Weights of a small mixture-of-experts language model, trained from scratch on English Wikipedia.
Size: 13 layers, width 320, vocabulary 7085, 56.1M parameters.
Training: a variant of Muon for the experts, 219M tokens, 6690 steps.
Below are experts of layer 3 (counted from 0) of a mixture-of-experts language model. Rows are named router (the router's row for the expert) and show model dimensions 240-319. Each number is 128 + 24 x the weight over its row's rms, rounded and kept within 0 to 255.
After each expert's rows: a language model's description of what the expert responds to. This comes from a sample of Wikipedia text that the model never trained on.

# expert 22
router [122 155  93 115 125 118  78 131 102  97 133 116 112 135 112 156 126 117 116  92  82 126  72  96 128 140 103 101  93 124 120 140  63 178 111 141 103 159 124 101  90 121 167 138 106 112 109 151 117 134  97 110 102  95 142 175 118 168 139 110 103 103  88 182 170 160 116 146 141 159 172 165 106 159 112 157 149 156 124 106]
Final pieces completing a word, such as ot in ballot, ese in Archdiocese, plus digits, years like 2019, and decimals in statistics.

# expert 33
router [104 124 136 171 113 126 116 173 129 125 120 145 128 121 117 135  98 136 107 143  99 140  97 114 125 133  87 168 171 142 148 114 120 111 133 130  90 141 111  98 111 152 142 129 114 136 188 154  74 117 136 118 103 165 162 155 118 128 133 109 156 144  97 135 117 126 120 113 124 118 152 137 149 168 107 140 143 148 166 120]
Line breaks, table pipes, sentence-ending periods, and prepositions after verbs, such as refer to, for, from, on, which.

# expert 9
router [100 147 133 135 100 147 131 126 149 132 139 148 133 113 103 124  93 108 112 151 115 137 167  85 122 173 142 134 156 163 119 160 145 143 152 145 174 125 143 154 173  89 127 117 121 111 116 143 119 116 158  90 165 131 115 106 118 103 132 118 117  81 162 167 161 136 112 128 116 135 147 121 139 108 147 141 123 112 112 132]
Opening or second syllables of proper names and technical words, often after a capital letter, such as C-open-hagen, Ac-col-ades, sculp-ture.

# expert 47
router [121 141 133 116 120 121 159  89  98 122 130 135 126 136  89 178 145 139 120 111 120 117 182 119 129 148  89  87 113 172 148 105 136 152 134 113 185 131 141 103 130 155 120 164 117 131 135 117 120 131 147 118  90 104 128 130  81 134 138 115 104 137 131 103 137 141 110 145  94 140 135 141 132 136  85 140 104 136 128 114]
Pieces of proper names and technical terms in lists and tables, like Tayy-ip, Hy-und-ai, Ro-sid-s, copy-right.

# expert 55
router [ 99 123 148 125 109 122 119 125 121 158 144 154 136 114 167 108 144 103 152 129 137 137  96 169 126 146 122  80 144 158 105 146 142  96 123 140 115 136 123  96 131 111 140 107 122 154  98 145 148 140  83 106 133  75 168 112 100 176 151 103 114 113 175 131 113 135  83 144 157 144 128 107 130 140 142 106 134 152 113 131]
Derivational endings and second halves of common words, e.g. inhib-itor, oblig-atory, inner-most, techn-ology, All-Music, plus words like film and took.

# expert 19
router [ 98 155 111 125 121 131 162 134 127 118 138 144 140 109 169 115 139 108 179  74 119 136 143 160 134 133 134 136 168 127 164 103 103 128 144 145 138 143 144 102 122 128 158 120 161 156 125 129  95 158 159 129 134  89  95 151 103  95 105  93 162  97 150  99  85 153 112 134 162 110 145 121 144 120  86 138 113 115 128 102]
Line breaks and second words of multiword names in tables and lists, e.g. South Africa, South Pacific, John Kerry; also modals may, can.

# expert 27
router [122 121 111 120 122 122  95  98 141 104 141 127  99 102 111 151 162 137 119 128 154 111 147 108  95 104 144 126 135 163 138 114 102 100 145 126 138 112  99 129 151 109 148  79  90 117 132  75  91  86 104 111 115 116 153  64 122 159 144 167 129  92 121 125 146 116 142 137 139 162 156 159 131 102 143 138 127 145 136  86]
Prepositions, conjunctions and -ing or -ed verb forms mid-sentence, such as of, during, staying, replaced, plus day numbers in dates.

# expert 34
router [107 114 172 107 110  77 119 112 101 153 107 128 110 118 149 124 134 143 133 106 100 139 105 136 113 145 143 130  75 148  99 202 148 124 120 188 132 103 130 136  86  80 132 123 145  92 116 164 138 153 115 123 164 118 108 116 117 124  81 167 145 104 138 133 136 121 102 148  80 118  92 117 105 130 138 133 110 159  87 150]
Last pieces of words carrying a trailing space, especially ing, et, ion, ate, ence, as in pricing, quiet, Lion, frigate.

# expert 48
router [ 83 116  98  98 112 168 138 161 105 104 131 165 139 105 127 120  90 110  87 142 149 170 109 134 112 113 105 155 134 155 143 103 127 125 134  75 130 135 101 126 106 148 129 123  94 154 166 119 126 150 138 139 112 163 152 121 123 108 118 113 125 118  90 102  74 118 164 108 123 115 172 106 135 159  84 111 139 118 135 149]
Commas, table pipes, colons and quote marks, the word thus after "and", and verbs was and were after subjects.

# expert 5
router [101 161  92 101  94 137  89 133 164 127 177 129 115 180 128  81 125 156 156 153 127 104 118 126 101 137 116 150 109 106 143 143 153 129 136 172 147 146  92 116 147 117 109 155  96 130 118 135  95 131 152 144 115 120 111 122 125 118 137 138 147 109 169 122 161 149 113  98 166 125 133 165 131 142 103 126 145 115 111 153]
Final pieces completing words before a preposition, like softw-are, sl-ated, collec-ted, plus frequent words such as the, are, born.

# expert 30
router [105 139 137 165 103 163 111 130  89 127 119 104 109 117 178 121 159 148 108 152 104 126 122 143 109 121 117 156 171 118 146 182 120 136 137 122 107 111 170 136 101 132 127 138  91 116 139  93 160 120 138 124  92 127 159 186 151 115 113 156 147  96 119 124  98 119 111  90 116 128 121 134 140 106 126 192 108 130  86 113]
Articles and determiners the, a, this, its, their before nouns, plus heading markers === and semicolons ending infobox list lines.

# expert 10
router [124 139 143 168 117 126 170 165 123 110 143 154 111 135 147 139 100 129 100 126 161 109  96 133 120 121  88 166 164 107 126 117 116 135 110 127 123 126 112 114 109 159 147 146 139 121 190 133 129 134 165 114 112 157 158 133 111 136 136 125 144 143  91 129 114 172 154 130 111  89 144 105 146 117 105  87 158 170 172 115]
Line breaks, double breaks before headings, and sentence-ending punctuation with a space, such as ". ", "). ", and table cell bars.

# expert 60
router [ 88 124  96 134 122  92 125 157 103 132 119 149 150 163 112 123 156 116 151  84 111  90 158 135 111 142  87 124  95 118 127 150 132 152 136 102 124 161 151 126  85 161 163 144 129 159 110 129 102 182  89 107 112 104 123 115 102 135  71 118 129  94 148  85  93 126 132  92 102 140 142 125 103 153 138 158 141 121 118 162]
Sentence subjects he, she, contrastive but after "not", and pipes, dashes or numbers in sports tables and statistics lists.

# expert 39
router [125 173 162 110 138 119 112 156 151 105 104 115 146 110 154 146 114  91 104 186 123 109 123 115 133 137 150 117 103 130 156 161  79 135 148 138 116 122 133 131 113 146 110 122 156  89 139 116  74 117  94 136 147 121  98 135 162 122 112 116  80 142 146 176 155 100 137 108 104 118 143  86 103 113  70 150 113 111 112 105]
Ends of nouns and possessive determiners before of or to, such as years, his, her, Amnesty, same, people, year.

# expert 28
router [167 127 131 150 122 145  99 129 112  94 160  88 136 126 141 153 111 100 129 119  95 116 137 110 161  78 105 105 143 148 130 179 119 113  77 161 123 147 128 132 120 126 144 153 111 129 125 102  99 183 114 114 168  88  98 165 130 141 129 156 140 122 147 108 167 129 171 141 144 129 141 126 106 153 135 175  97 139 159 147]
Second pieces of words after a prefix or capital, such as mis in premise, fec in prefecture, and name starts like Al, Mon, Mal.

# expert 6
router [186 150 110 119 111 138  77 121 102 114  97 122 116 113 145 140 118  74 105 154 116 138 103  90 127 127  91 119 154  75 145  76 121  93 130  94  92 120 151  91 142 110 156 152 112 125 147 122 144 141 156 157 146 148 113  94 164  81 161 136  99 117 130 150 136 126 104 110 154 116 123  96 135 124 164 146 149  86 102 137]
Empty table cells and pipes, year prefixes like 201, and adverbs or prepositions such as through, later, now, near, plus c|up.

# expert 54
router [112 126 130  76 119  96 120 140  89 140 137 109 142  95  88 160 116 154 142 115 143 127 128 140 126 166 129 114 138 116 123 138 139 144 109 139 129 106 120 155 139 145 105 134 156 133 143 144  99 129 137 137  68 147 144 149 149 111 123  93 107 100 126 151 125 106  96 141 147 133 134 163  95 176 111 166 107 115 140 135]
Surname and name starts like Mc, Mac, Michael, Paul, Th, plus raw bytes of Tamil script and slashes before pronunciations.

# expert 20
router [142 124 136 116 142 120 120 100 129  91 116 153 166 139 122 137 140 121 107 168  82 114 154 156 145  74 136 122 108 140 117  82  78 138 149 166 147 112 175 117 117  76 123 142 131 151 120 127 119 165 103 131 126 118 114  82 131 130 105 169 160 177 122 146 135  77 143 125 119  92 111  97 158 125 131 158  78 124 110 102]
Words that open a sentence or clause, such as Like, In, By, along with table pipes and cells and quantifiers like many, among.

# expert 11
router [141 125 196 129 126 121 117  74 110  84 156 114 160 172 127 186 149 132  96 162 123 108 120 116 140 175 101 130 121 164 158 109 127 155 143 150 160 180 108 114 127 113 129 141 117 112 130 128 132 135 157 107 118 153 154 167 110  95 116 147 125 111 112 117 147 119 108 160 148 153 154 163 106 114 121 152 144 120 128 130]
Word-initial or middle fragments of names and long words, like Paraly-mp-ics, Round-up, condi-tion, plus hyphens, slashes and commas.

# expert 13
router [128 134 105 129 137 114 163 100 130 131 142 112 133 116 141 119 127 124 112 149 113 113 145 143 156 120 126 123 135 132 111 157 146 123 114 147 142 134 134 160 147 106 163 149  93 155 105 170 129 109 125 123 134 141 146 135 162 108  75 135 136 134 165 131 121 130 105 149 119 119 131 128 149  73 112 113 109 158  94 122]
"Born" labels in infobox lists, relative and clause words like who, that, she, and opening parentheses in taxonomy or citations.

# expert 23
router [116 124 149 113 113 104 163  74  99  91 115 123 109 110  72 153 174 191  93 153 177 122 157 123 151 112 139 139 109 120 139 143 132 139 129 121 148 153 114 133  98 104 140 137 119 156  89 179 109 129 134 120 175 149 119 142 145 142 128 135 148  87 103 156  89 128 150 135 122 120 168 116 109 125 132 132 158 129  87 126]
Words or word starts right after a line break, period or bullet, like Born in infobox lists, Tol-kien, Sing-h.

# expert 38
router [104 130  66 136 119 106  95 107 119 148 152 187 129 151 112 106 130 143  84 119 128 103 137 130 129 105 134 168 144  92 148 128 162 136 136 103 135  84 143 124 159 154 186 125 128 120 126 162 137 165 160 103  94 127 117 160 134 142 123 114 141 147 132 187 135  96 100 101 143 138 132 107 127 138 129 146 124 140 129 111]
Common function words and punctuation such as the, of, (, ;, The, and the th in Month, placed between phrases in running text.

# expert 57
router [169 133 134 126 158 116 126 130 127 108 161 131 136 143 149 103 152 133 113 113 168 110 138 106 118 114 142  77 134 154 144 125 108 128 141 107 131 127 131 163 130 110 112 130 120  94 113 128 117 147 128 140 186 107 151 145 149 128 119 126 119 126 130 119 100 147 139 147 130 128 115 127 144  68 149 120 119  84 124 158]
Short pieces inside longer words and surnames, often after an initial letter, such as con-flu-ence, re-por-ter, Cath-ol-icism.

# expert 29
router [ 96 151 139 127 114 109 135 109 130 100 150 142 165 120  78 128 155 148 107 144  91 125 153 141 112 123 131 142 125 127 118 129 107 121 112 137 126 129 143 133 100  77 134 185 114 157 115 105 114 132 128 116 104 119  80  98 181 139 135 101 146 129  92 130 144 146 147 115 137 118  69 131 127 149 117 130 108 145 124 147]
Raw bytes of Tamil or Cyrillic script, and values after field labels in infobox lists, like UTC+0, Place of birth.

# expert 8
router [161 122 111 106 145 107 148 132 142 168 127  74 145 126 130 143 147 149 135  98 136 125 190 154 124 103 171  87 134 124 150 140 160 131 157 144 103 122 138 166 129 136  75 131 154 103 102 134 147  98 134 142 139 111 151 132 147 138 103 113  94 108 120 141 139 116 154 176 118 138 104 113 166  79 126 134 128  92 114 184]
Lowercase or capital fragments inside foreign or unusual names, especially w and k, such as Kwadwo, Nwankwo, Zagreb, Kinnauri.

# expert 25
router [110 113  94 116 126 118 100 122 136 136 121  74 154 165  76 122 162 107 129 103 144 121 143 114 134 132 141 159 101 100 101 170 138 112 113 129 117 141  97  89 153 108 130 113 101  81 136 168 166 143 107  72 140 116 115 128 142 131 147 111 169 126 141 109 175 132 177 149 101 152 141 171 122 145 120 128 135 145  88 156]
Periods ending paragraphs before a blank line, trailing table pipes, and inner pieces of place names and words, e.g. Tur-km-enistan, Redi-stric-ted.

# expert 36
router [139 122  97 114  86 108 118 133 148  95 163 136 127  89 117 107 100 113  94 109 121 128 155 122 113 109 123 155  95 151 149 150 163 126 166 126 158 117 148 108 107 107 115 158 154 138 130 132  87 166 151 171  83 107 120 135 121 158 139 111 131 124 127  99 164  85 137 124 135 146 115 117 143 133 170 118 145 143 182 137]
Continuation pieces of place and proper names, such as Ber|lin, Belg|ium, Liber|ty, He|ide, -ington, -ford, Nor-.

# expert 59
router [148  70 123 113  91 110 151 114 124 108 149 127 136 124 133 101 130 108 148 112 166 122 111 123 133 152 151 130 119 132 107 136 143 154 103 136 118 171 153  81 148 124 101 107 132 146 166  94 134 124 149 129 124 128 125 116 105 115 114 120 116 134 161 121 161 122 132 131 162 128  89 126 118 167  99 139 109 130 141 143]
Word-ending suffixes like -able, -ation, -fied, -ensive, -ing, as in renewable, capable, understanding, extensive.

# expert 3
router [139  79 105  71 150 111 118  93 167 123 138 124 100  93 149 151 103 168 134 127 150 122  96 121 121 138 137 119 127  94 170 126 143 128 152 118  99 132 102 162 167 114 128 142 126 117 130 115 127 115 151 133 144 126 180  73 100  99 159 136 146 157 166 154 120 122 102 106 135 118 105 115 118 152 123 191 118  96 129 132]
Middle or final word pieces that complete a word, often before punctuation or a line break, such as Dimen-sion-s, Chesh-ire, conflic-t.

# expert 53
router [148 133 123 136 122 143 143 196 147 111 150 142 117 122 128 131 117 145 102 128 173 110  97 128 135 128 101 159 146 124 135  94 120 109 105 110 133 114 112 118 112 165 139 137 151 107 203 110 137 110 142 118 107 128 136 142 127 113 153 148 129 118  87 115 133 140 168 113 100  91 132 128 152 135 119 100 138 163 164 108]
Commas, pipes, hyphens, periods, colons and semicolons that separate items in sentences and table rows.

# expert 17
router [132 120  95 117  90 150 120 108 113  85 112 138 139 114  89 146 153 105 143 102 112 101 154 126 137 136 168 155  96 108 124 148 134 173 133 129 147 101 118 152 137 115 116 110 117 166 153 140  67 142 142 120 102  82 186 121 122 139 139 148 112 134 181 160 149 108 125 156  98 156 134 122  69 117 129 147 131  97 139 139]
Fragments inside words, especially second syllables like Con-vers-ely, dis-eas-es, de-st-ination, plus degree and minute marks in coordinates.

# expert 52
router [ 66  82 147 133 147 124 148 106 114 134 135  59 169 116 184 130 114 121 101 152 140 121 171 105 137 148 112 148 157 127 202 166 157 129 132 176 145 125 134 135 100 113 141 106 135 161  88 171  91 134 130 122 125 120 153 116 129 156 115 140 122 129 142 140 114 138 154 174 142 126  87 121 135 137 126 162 125 122 135 144]
Verbs like was, is, known, announced, began in biographies, heading words like History, Bibliography, and dashes in match scores.

# expert 35
router [162 129 173 150 167 157 137 120 145 147  98 140 135 140 107 131 119 115 113 119 131  98 159 124  98  93 142 127 137 165 161 180 142  91 106 145 151 116 150 145 119 112 169 132 156 129 119  96 134 150 158  96 151 132 118 141  90  76 107  64 155  89 124  98 143 148 119 100 134 104 111 134 145 139 121  89 104 173 110 144]
Digits in score tables and results, like 1–0, 11.9, sports words like League, Cup, game, and the piece om in Yeoman, Wyoming.

# expert 56
router [176 136 138 151 134 135  84 135 170 112  98 160 152 123 107 128 182 130 119 110 153 115 154 156  93 137 105  98 120 150 127 157 112 131 136 134 114 155 116 154  83 155 107 170 146 104 128 111 115 138 157 128 165 119 155 157 103 107  92 156 187 148 115 142 106 113 175 181 167 103 103 113 140 130 129 124  96  94 102 139]
Inner pieces of foreign names and decimal points in numeric tables, such as Nederlandsche, Yoeri, 47.59, and the -ed ending of revoked.

# expert 43
router [155 122 128 115 132 124 117  95 161  76 102 135 135 117 165 138 115 107 136 185 165 126 139 120 136 140 156 169 157 130 117 183 156 105 144 151 128 132 142 136 146 137  98 126 163 126  98 131 149 118 162 132 114 129 127 124 138 167 131 141 154 136 117 157 160 159 128 109 142 156 130 121 126 103  94 136 118 113 114 138]
Closing syllables of names and words, often before a space or parenthesis, e.g. Th-ai, Am-ster-dam, ar-ist-ocrat, Tunn-ic-liffe, Yoeri H-avi-k.

# expert 41
router [138  95 147 107  85 110 144 125 114  87 127 124 112 121 121 141 108 141 118 169 136 137 121 143  95 127 139 137 161 116 113 147  87 114 102 142 149 146 119  82 169 133 113 100 130 125  99 151 119 111 159 139 103  99 145 131 109 133 105 162 129  99 147 122 121 135 101 133 128 126 155 135 165 156 142 139 135 115 154 135]
Time and condition words opening clauses, like In, When, During, After, Following, plus in, closing parentheses and line breaks.

# expert 4
router [142 144 115 113 151 125 118  94 114 134 155  67 125 152 120 105 142 160 125  92 134 107 176 133 125  96 134  70 141 120 131 141 136 144 145 127 138 139 133 170 130 121 101 125 156 123 155 155 118 134 112 132 145 128 111 133 114 134 104 115 112 130 156 146 153 151 127 174  98 161 116 136 101 128 135 132 113  80 135 162]
Short inner pieces of longer words, often names and places, such as i in recipients, ign in reign, rid in Madrid, on in Oregon.

# expert 49
router [110 130 167 148 158 142 114  94 119 102 144 130 129 116  86 149 129 145 105 133 112 143 126 176 106 132 139 136 103 144  75 146 139 142 141 117 168 110 114 114  91  70  97 156 102 164 102 138 119 147 143 112 109 149 113 128 188  85 105 131 136 139 147 110 138 169 155 137  88 142 172 117 155 109 108 117  84 163 164  80]
The "et" of "etc." and inside words like hometown, plus "United" before States, and capitalized words opening table cells or paragraphs.

# expert 37
router [129 136 118 107 131 141 146  93 145 171  84 159 159 114 131  90 123 105 117  90 171 127 114  94 127 143 130 135 113 135 135 136 186 155 136 158 135  86  94 144 113  98 135 151 133 128 158 122 106  69 171 133  89 141 139  85 135 162  94 135 139 139 138 156 124 116 147 102 150 118 107 137 121 117 154 110 154  51 151 133]
Word-initial or inner consonant-cluster pieces in names and words, e.g. P-ite-ști, Kirk Doug-las, groundstro-k-es, In-ste-ad, and long table dividers.

# expert 16
router [ 93 143 150  96 134 159 133 113 167 144  96  86 171 120 120 128 127 129  78 153 142 144 164 158 142  86 127 148 171 118 129 164 105 132 139 111 124 140 120 131 138 152  97 115 116 141 133 133  89 152  89 122 152 168 147 121 130 134  96 135 141 138 154 116 125 134 168 133  75 147 155  83  88 120  94 127 122 154 145 100]
First pieces of words, often capitals or abbreviations after the or in, such as Open in Opening titles or US Open, T in Tsinghua.

# expert 50
router [131 134 150 110 164 198 111 133 134  80 124 138 128  99 153 121 199 138 115 161 121 137 114 123 123 135 140 161 143 161 131 126 132 128 151 157 132  88 131 111 107  95 156 143 132 149  97 109 134 100  87 121 156 135 124 112 169 118 124 105 118 136  85 158  95 127  97 104 110 137  93 104 109 120 134 151 158 128 160 164]
Short items in result and data tables, such as KO in boxing records, Yes, degree signs, closing quotes, and the.

# expert 40
router [157 131  91 150 154  86 115 124 168 130  95  94 139 121 142 135 144 109 112 135 178 129 157 100 152 156 178 111 118 124 134 150 142 105 131 133 134 136 129 128 212 137 133  62 130 113 103 133 165  93 115 132 140 132 161 117 124 153 161 118 152 121 180 148 188 132 117 104 104 136  87 149 139 168 110 127 131 137 117  96]
Common function words like the, to, in, that, because, plus early pieces of split words such as ever in severely, urr in Hurricane.

# expert 2
router [129 131 167 120 102 157 106 101 122 119  98 133 140 114 136 149 139 177 145  99 123 140 185 133 120  91 104 109 159 148 158 181 145 141 164 144 136 133 104 124 135 170 138 142 110 134 138 149 158 123 127 154 118 128 130 125 161 109  88 101 114 148 152  88 104 134 128 187  97 130 128 150 122 142 122 130 103 117 122 167]
Single capital letters and fragments opening names or acronyms, plus minute marks and year digits, as in ASEAN, P. Vijayan, 80'.

# expert 46
router [129 133 135 148 138 115 102 142 127 129 111 163 142 121 154 105 144  57 186 145 132  99 134 129 134 153 132 134 152  88 133 113 116 150 121 136 152 144 160  82 113 116 153 120 154 137  93 121  82 133 109 105 127 102 136 169 114 119  86  86 116 122 124 168 128 147 129 154 151 135 165 125 132 138 115 161 150 123 126 149]
Suffix-like pieces finishing longer words, such as graduate in Postgraduate, ending in depending, all in Overall, sib in responsibilities.

# expert 24
router [130 138 126 135 132 112 121 122 108 105 122 107 141  92  80 168 150  69 112 128 119 153  88 121 126  87 138 118 130 139 130 113 117 124 130  98 160 110 102 153 101 122 139  74 130 134 131 145 109 154 128 129 114 124 115 120 124 112 127 147 111  90 137 143 158 104 105 128 130 106 165 158 160 127 122 135  95 135 135 123]
Sentence-final periods and line breaks before headings or list items, plus sentence-opening At, On, By, Following, due.

# expert 7
router [166 148 109 104 158 119 126  97 156 159 140  97 136 143 118  96 147 152 162  76 132 139 152 165 110 102 140  79  99 118 139 136 150 133 128 133 160 122 160 174 120 131  51 119 151 112 113 112 141 128 114 180 160 117 101 147 120 118  86 125 102  91 144 139 131 113 138 171 124 137  91 135 122 110 163 137 129  77 114 161]
Short letter pieces inside foreign or unusual proper names and rare words, e.g. Dav-a-o, Jö-r-gensen, Mal-a-wi, Vozro-zh-deniye.

# expert 1
router [133 136 115 144 119 124 157 186 135 119 146 150 115 146 139 123 100 148 113 135 175 148  97 139 145 120 104 160 154 113 117 123 118 110 118 100 133 146 101 103 122 167 138 137 167  99 184 135 121 114 152 121 112 150 149 161 115 122 153 152 142 165  89  94 105 145 171 116  82  92 146 124 124 112  93  88 137 157 155 141]
Table cell pipes at the start of a new row, plus commas, periods, list dashes and paragraph breaks ending a unit, e.g. "| 2005–06", ", Bobby", "- Tidewater".

# expert 18
router [108 175 169 103 116  91 154 111 101 125 101  95 149 129 124 123 121 108 123 144 122  71 117 123 111 121 151 161 160 116 152 141 183 107 106  29 139 133 142 122 134 114 136 102  96 119  87 126 122 109 120 181 141 158 125 140 140 119 130 146 135 145 136 131 143 116 146 129 114 113 147 105 106 153 177 145 138 172 104 158]
Middle or final pieces of words and names, such as Telugu Des|am, Gu|am, Assass|ination, touch|downs, plus State, Inter, points.

# expert 26
router [125 120 140 162 127 148 161 133 144 146 104 129 163 121 185 156  98 131 159 105 112 117 128 118 125 159 110  93 103 119 177 119  79 190 151  98 118 121 142  84 136 116 132 124 153 154 106 128 119 110  95 111  85 108  59 139 115 112 167 152 137 153 157 146 126 145 131 133 144 163 116 160 139 109 145 157 132 104 112 134]
Word endings before section headings or line breaks, such as Rovers, Prelude, Results, plus short pieces after R or b like as, at.

# expert 61
router [172 123 106 106 130 110 109 103 135 177 144  98 144 148 143 123 144 155  98  82 134 123 185 167 115 102 123  84 120 140 128 136 141 117 142 113 142 101 149 120 132  92  75 122 128 133 121 119 162 115 118 136 134  98 112 139 107 156 115 118 115 106 130 146 151 120 152 184 114 106 104 139 133 136 150 135 109  70 106 147]
Middle and end syllables of European proper and place names, e.g. Cav-end-ish, Lanc-aster, Bar-on-et, Carvo-ei-ro, Mad-r-as.

# expert 58
router [ 87 139 143 153 143 145 119 144 136 131 173 125 144 115 141 127 138 187 141 142 151 146 114 130 129 135 110 153 164 186 136 144 112 107 106 144 131 105  90 112 112 128 142 147 148 110 174 130  93 138 132 138 140 164 137 134  88 120 100 164 127 127 114 153 128 134 155 108 109 112 188 127 127 140 104 104 168 153 116 123]
Table cell bars, list dashes, semicolons in navbox lines, and connectives like and, from, until, on starting a phrase.

# expert 62
router [ 92 134 171 103 114  87 117 120 138 122 134 148 110 128 174 114 135 120 145 140 168 104 133 100 133 119 144 120 141  75 140 122 103 132 140 116 113 133 123 123 119 164 157 138 170 130 110 125 136 139  92 139 127 138 137 108 112 110 125 122 169  98 119 146 130 109 113 136 117 150 141 135 151 122 113 116 112 170  78 164]
En dashes in scores, === heading marks, auxiliaries has and had, and inner syllables such as hobby, hymn, Keeper.

# expert 31
router [156 132 173 123 156 155 102 136 118 134 114 165 117 130 124  78 122 145 181 147 136 132 128  93 107 168  75 137 119 179 155 159 114 162 129 125 122 127  89 137 100 108 155 121 129 119 111 153 107 129 149 106 143 114 111 110  98 138 118  85 129  88 126 124 135  78 115 141 138  97  96 121 139 134 125 166 135  86 132 124]
Final pieces of acronyms, names and words after a capital or partial stem, e.g. A-GA, Ot-ago, mari-time, ass-ess, DEE-P.

# expert 32
router [ 67 181  83 107 122  91 153 126  92 135 130 100 130 111 112 126 161 144 133 146 100 133 174 108 124 164 166 113 138 127 145 125 108 102 144  96 132 124 125 146 124 101 146 155 127  97 132 127 118 153 100 120 158 113 120 115 138 123 134 129  93 150 179 108 138 114 172 110 194 138 134 109  97 152  92 107 140  98 141 104]
First capitals or syllables of proper names in lists and tables, such as Keith, Lila, Phu, and the piece ud in udders and mud.

# expert 63
router [175 137 129 108 133  80 119 111 142 137 128 134 151 121 107 151  97 121 167  90 107 152 123 159  99 148 130 119 105 148  98 126 132 139 134 104  84 130 129 130  99  91 100 122 111 123 119  85 103  86 128 143 149  85  88 131  77 150 147 123 169  70 118 157 146 108 104 142 162 126 103 110 127 125 111 105 152  94 127 153]
Inner pieces of foreign or unusual names and abbreviations, such as Mah-aj-an, Lianq-ing, Av-g, Sch, Raj.

# expert 45
router [110  92 122 114 132 109 134 105 100 147 128 162 133 129 135 178 111 164 132 167 153 111 147 144 120  70  93 177 107 101 118 160 109 103 169 150 158 108 107 143 137 120 128 131 110 149 111 125 102 156 115 133 121 131 137 136 147 130 163 139 146 127 133 181 131 135 148 123 134 120 109 118 111 198 125 117 125 114 128 100]
Century prefixes of years such as 201, 202, 199 in dates and tables, plus words like these, present, said, included.

# expert 21
router [ 91 124 135 131 140 105 131 126 128  88 116 118 106 100 125 145 123 147 116  96  96 136 100 150 140 159 110 150 135 136 145 118 141 159  94 123 112 135  73 131 125  87 179 140 141 155 121 103 134 142 140 127 119 112 103 112 141 160 120 105 138 130 156 158  94 139  94 111 113  93 194 162 110 165 104 136  69 132 127 112]
Table separators, cell-starting numbers and names, closing quotes, and adjectives or first names before a noun, such as Great, French, Henry.

# expert 15
router [160 120  96 145  93 101 141 136 124 122 148 109 161 125 138 172 162 141 143  76  81 110 130 122 141 143 120 131 129 122 151 151 136 173 110 143 174 120 128  85 170 131 116 138 102 143  94 122 133  91 129  64 123 129  96  85 119  65 119 132 147 164 147 138 151 101  94 132  82 106 130 137 125 126 136 134 116 125 132 129]
Sentence-initial words and connectives such as In, He, During, As, plus mid-sentence and, or, of, and == heading markers.